{"num_hidden_layers": 8, "hidden_size": 256, "n_experts": 128, "experts_per_token": 2, "d_expert": 128, "d_shared_expert": 128, "hidden_act": "gelu", "moe_layers": [0, 2, 4, 6], "router_score": "softmax", "normalize_top_k": false, "routed_scale": 8.0, "balance_loss": 0.00298, "balance_bias": false, "router_cosine_scale": 20.0, "init_std_router": 0.0143, "lr_router": 0.00041, "num_attention_heads": 4, "num_key_value_heads": 4, "head_dim": 128, "vocab_size": 15234, "norm": "rmsnorm", "norm_place": "pre", "norm_eps": 1e-05, "positions": "rope", "rope_theta": 10000.0, "rope_fraction": 0.25, "qk_norm": false, "attn_scale": 0.0884, "tie_word_embeddings": false, "parallel_block": true, "init": "trunc", "init_std_qkv": 0.0365, "init_std_o": 0.0, "init_std_up": 0.0365, "init_std_down": 0.0, "optimizer": "soap_variant", "learning_rate": 0.00257, "lr_mult_qkv": 0.4, "beta1": 0.95, "beta2": 0.99, "lr_head": 0.00791, "max_grad_norm": 2.0, "warmup_steps": 200, "schedule": "wsd", "decay_fraction": 1.0, "decay_shape": "linear", "final_lr_fraction": 0.0, "batch_tokens": 65536, "max_seq_len": 512, "doc_mask": true, "z_loss": 1e-05, "train_tokens": 598300000, "max_steps": 9130, "dataset": "wikipedia_en"}
Below are experts of layer 2 (counted from 0) of a mixture-of-experts language model. Rows are named down (a neuron's output weights, with its number) and show model dimensions 0-127. Each number is 500 + 40 x the weight over its row's rms, rounded and kept within 0 to 999. Numbers have three digits each.
Before each expert's rows: a language model's description of what the expert responds to. This comes from a sample of Wikipedia text that the model never trained on.

# expert 50
Description: The preposition from, mostly after separated, graduated or Singles, plus held, founded, established, formed, created, and league-table cells.
down0:475562484464524447545527445504490393463449485454498487506549517485509505527516527569483525497577552463470487478392513477476474542568529463533543604561532516543525497494507513482478438480427541485444460424479502559487496497514539434438432463429504462538515479526506547517508502497538445568507456503546527475564430514516515509426518415486432492498523466508474517591487492506516550541525
down1:506486470394456510465497540447543522543466528552480484471509506478508422514559519485513543461564483549514520574507471435503469479458474538479528519493441488537496518533537432553473504505493489483549467495479515505502521508591484484491501446466536504495534534398497531529452472471510462523448429495453465582410571525525495486504515507434488530453486501508462453559509516575447527514485

# expert 44
Description: Commas and initials between author names in references, plus words in book, film and journal writing like about, critic, journal, editor-in-chief.
down0:495568427503513409552467464484488427523559525475541487527564458535514550552496455574468584430476436478517434507567472460518501490493545498488562432555475500452474442421528455492472541497550510554548447561500535522477513473437534473532430478535434546508581475496493459458471520515525520473531433471583514565463426500534436408565489568492475464508528479511475479486517573435472527509488
down1:455495473542475402481526434489527536485495502471537494475584532471455492551500470480468478498471499537561543518525508455513521524468486474433431499465595512440528471391529519559501516510526538592532480461494485495511571563458516598538494460485525518504469574504436482524473466455492500468461499499427468487506521487514502438499458480459510551482527555420461520604542566526521475499486

# expert 27
Description: The infinitive marker to after used, expected, able; also Slavic and Romanian letters or Cyrillic pieces inside names such as Jelačić, Khabarovsk.
down0:634560443552513546447453528470484467478492475572545509419579494501519493514510453516526503533546512573505519496543516466506586548476456551537489535507583524564500464469481501457478481469448510522478551465518490465554509451475545473478516485496496520506549463537546538490443467445508528519554543496562508494485432480538473557441491531601472498492583576477476548538472425474542422463448
down1:498521400524516489478546422480602531488487481508508432440496581541550469496493458544548559536481543533488544531498490478468420584485542439495501545564479445471492476505459436527525380618519592566493568501497510532489554506465522486512437513563511510525538523530482504493472492471540459493508432554557486530566480488517487501565478491538443517496557534483499495532550496484488551520492

# expert 14
Description: Word pieces inside Spanish, Portuguese and Latin American names of people, clubs and places, like María, José, Sebastián, Estadio, Ferreira.
down0:509448497467547470502535521477487532480510483543512445468527469529563473488456519551434502469567527569464446564491528531506389467449511516528513489471466547485485501550481519448422443560517510564481474581516567511451491458483564484448508474535510560495509462501526549473482523475466534500448428580466478469522471529543488541459491474408463421536450511530498472453528492527500565507490
down1:554502461467617462519473466504491537480512462431516509514520516482516516485493447593466483502401483500493445508477512514446518507476509543550478558552543557428522474499478400508425503574468516482477456442516574548461540504462438569556478471501567505465485468462472495493502553479521491527489520496530590482467500500499532504422485458541560566440496451532521517458546506544498499545434

# expert 53
Description: Bare spaces, commas and parentheses right before numbers or years, as in Formula 2, Windows 11, and table cells.
down0:534489524531527453484517478566477492429451473511524465427404607469515547490467519527467475446472510534511479488412605500477485477573559513601524513488502442540523538502520500517494446397561482515511509476513508452494492497528498518524497480464522531546528387543539496525491463485505501512455497491518507467525499600529430514474406453447510484470500494509479472493573523473423491415492
down1:558480475510445520522502504579517476532527465551456484475449474500547484445431494570481503578548563494476412505478554468476498471481567532476478467487508522537481466479496502486492545516469528474508490460515530510556474401558565567537538548454439561425491515484538526454474553542438548507524539509584448458514449618531499457575511506566497453477515498416555458503484462411465542563514

# expert 20
Description: Closing periods, parentheses and quotes ending sentences or citations, decade endings like 1930s, and sentence-opening After or Following.
down0:541433580469519464525430468507446541481582485441462530526518441526549467471484524583447510469552509457528435426455476459566447486491469453473456476538478442509489541508483526535475533524491489578459510479539472492474498534522486472416430539555436474448552472514514457528489466404518500485476437481485537537464512526502544436545480465480542476540561495471436502497480491465469510515543
down1:521549464490522524503492458480460628468510512468486532459504471514489489409560449457515536546510427457584520465410443491545428491539491506495571409488506478498488551479457541525512472513516551429459439452518451584455503485547469455537454464551563524511473501518445474561493431553549452495492515533499492552488512531500501432456530513495519443517455487533464556534437533511453473487453

# expert 9
Description: Nouns for buildings, architectural features and settlements, such as plan, cornice, windows, town, in listed-building and geography articles.
down0:510499490527496467502527512450537498480479526541480525509418438535564545495480495532511501406485479571459537527528525500526514446499566446407415525534559519507493509448490481561496459539555417532494480518495580464576498553496430464457541538502428470479528518464506448476514513545495523491501560490460571487426520576497538583483542501497491550459482471497465503411476484486556429466480
down1:490509489510468463439511519477442454470495480533471428495432538466474467441476521470508490540487549582596420553510486522492455476487466530509458482539465420465468481523435453428499478522499529472617454452571510522485563510446519520461458433497451552477453503519445517471458518519486522510535461494537524427544497495530533492481597600450455478508532533447511633472518527456578474494522

# expert 18
Description: Numbers and spaces in sports results tables, especially fight records (Win | 32–12), plus stray non-Latin byte pieces and odd name fragments.
down0:450456540464534496520427462571545496535545527484574522527439405500547486536557508542484498581535558477401481430557474482495480526475475478511512509509469499491509501500528426520507546496500483453525521492539551551514512449534555450509499514504560444490490525564533529488500482429516520518480541511438549467425535509500509527456490517556502491504536532491457512512500531484600556477472
down1:476497507517477453507439397465482543433493501459431511539493430487508456479475546556544540499550468535500496476516539486448510436533543574433464491432513490527518487562459517447501455539546529424474563471456521553468534561474490512482556528467507522488489461500463531508499482506502533479493523514501486520471531505504521488497444523469522440429431526435452515427480491476473500569469

# expert 24
Description: Commas, the, was, and colons following introductory phrases or labels, such as Until 1913, ; In June 2015, ; Founded at: ; in the area.
down0:553564444558485442422443516500485534512510473437491549467474472510430491475501510501525506537469511521555459509463442510494532470555471436489484473547497555419477480493531564509552440545458513501508582512481497472528515432593452533505500438508422522495493488502552539401472516512492535547541451538519488525518503566537447480473474489435482532525414471575475494486567518424474562455508
down1:526487561567562463613455459461490510497451468526514493525577528534479450548580439538520479505498499586545394495525562475541565436524507428546500506494528503552455477510550451511537523515444459520532507499523547488523487429485492524478423562560495480465508523490515497472500516490542554484507584496582521459523474508583479459546502537501433499482471498576533493485499469452483534507548

# expert 57
Description: Common nouns and participles such as place, considered, located, based, services, rooms, often after the or a in descriptive prose.
down0:481497527480601461500494533512511586462456488504547517529468419503506507533514455532497524442460508444527556513467508512525510520514511488543454503550513443429476491485536493563503452494452488434526508530496513409497444439480530530474414440517485533496488488533478558475475473481461509507533552466518515554484516460481458477522520541512498449502513474552520467439454507472507436520514
down1:476443523548465550437508480551487459446491418469523512588477547476476536533482463505536490482416528493531553415463524513476473518472532494488540537523472499530484523549451564493540459437434421463544496517475502491566515523492509515480464426432491458477461507522530489496559604515548494480534525466527459456453429559527449439435551506571552514473496504566457524449474524484560554433554

# expert 28
Description: Pieces of French and other Romance names, titles and places, such as Jean, Pierre, Paris, de, é, Seuil, Cannes.
down0:499451504523519473454515531484512508462499501509422548475496600515489520417532468504611464515517489445520495467488505426515432523493533492410543504564563445537524490557462466562516537462585487539544479494560476482551472507509435550544436481645436530508488572559458487528535493559508496489537522574493494461542451502521447497543569485527499458492494463497509495507476508556465445513471
down1:490491509519503534469600472447498387559528407447514556582560491509484478531523513520492484473585523510473480554507445526519457457554482502530470476508465486489496474552475472542546507463507557427464492528540422482531512528465459461468499496530504501437572526536485520499472517462551533529499483490413456470495408479489524517511600493533517470571558550534498563564500442550482556467425

# expert 54
Description: Colons after infobox labels (Number of employees:), table bar separators, the after prepositions, and the word piece ving in improving.
down0:493442520476535478483520499562464488494528512523541486514514558535449428468565478416442529517465505442527466477391602511410442450526527526479512467498551547510463508510489486489563538559490429513514485465537545501518453533542523485436498497570604548499512491458484468537497505464494532470562475490475540510527487560452469525530432461522487522501581477441532426493528584454513535474464
down1:528444496474511536549503471559502537504575462533481552482483466583474529482555563494443559473498498477582496510448519512548569496531500516492469475548447531543550508551545510459468540540496520537507532546529474444454498480492521516471453541473506473474434541548554550480440474493480562575484447477511489457532503482580491481561507472464490539466480516487504489552536510555485574509493

# expert 47
Description: To after led or leading, plus than, including, commas, semicolons and pipes or hyphens separating items in lists and tables.
down0:447493575519502477497522508570435499517504548452416554492437499499501528558510545550490516507442492510500493566488526504466519554494562518470463484591543540504462499439591479499456532451522566447467542413487557568512514504576516535477510619468502462526558569424551485538503527461527466515610524533475517485472542476536463500531473513490488511520469552495467510463482541578463485480437
down1:526451533511553513535454543497460386491441492430452489570495498557491516533495565515569505496521480495505531465521557579471532540505474536508550544517542541463490508543482533433528536533501450484495554491520506567503484580524523561583538427513449463477473496416533566492494586447493489447516585472451488441511478545520492580520507521476474476501563493543500600527550500527573476482483

# expert 11
Description: Office in box office and In office, plus digits, capital letters and word pieces inside tables, acronyms and titles, and words like latter, another.
down0:494589457546547504477490562448478569507409591478471519522448519474540506425454506530460511501463464490506509512550526598488524522484485562507532495509436557435461559558488449500467497512482478452482461490461482542470439504478577441485515473528455449521430507521482519544493541484450546452464557485439544458472560471528546494493526541561458500470483558537507567426547547509512526482462
down1:524494510509577542512576475455483451451564470522545464518498449548444508484504479503479507485531489482456505446532549506450476563450496499541559490585519464539465574459446485472506508499423445570499524515475503419533406542602510454491518488490466547499448501400518466520566478478491466539495509563527512591508602490493477390561485547536578603568435510471535500492475478531529508525515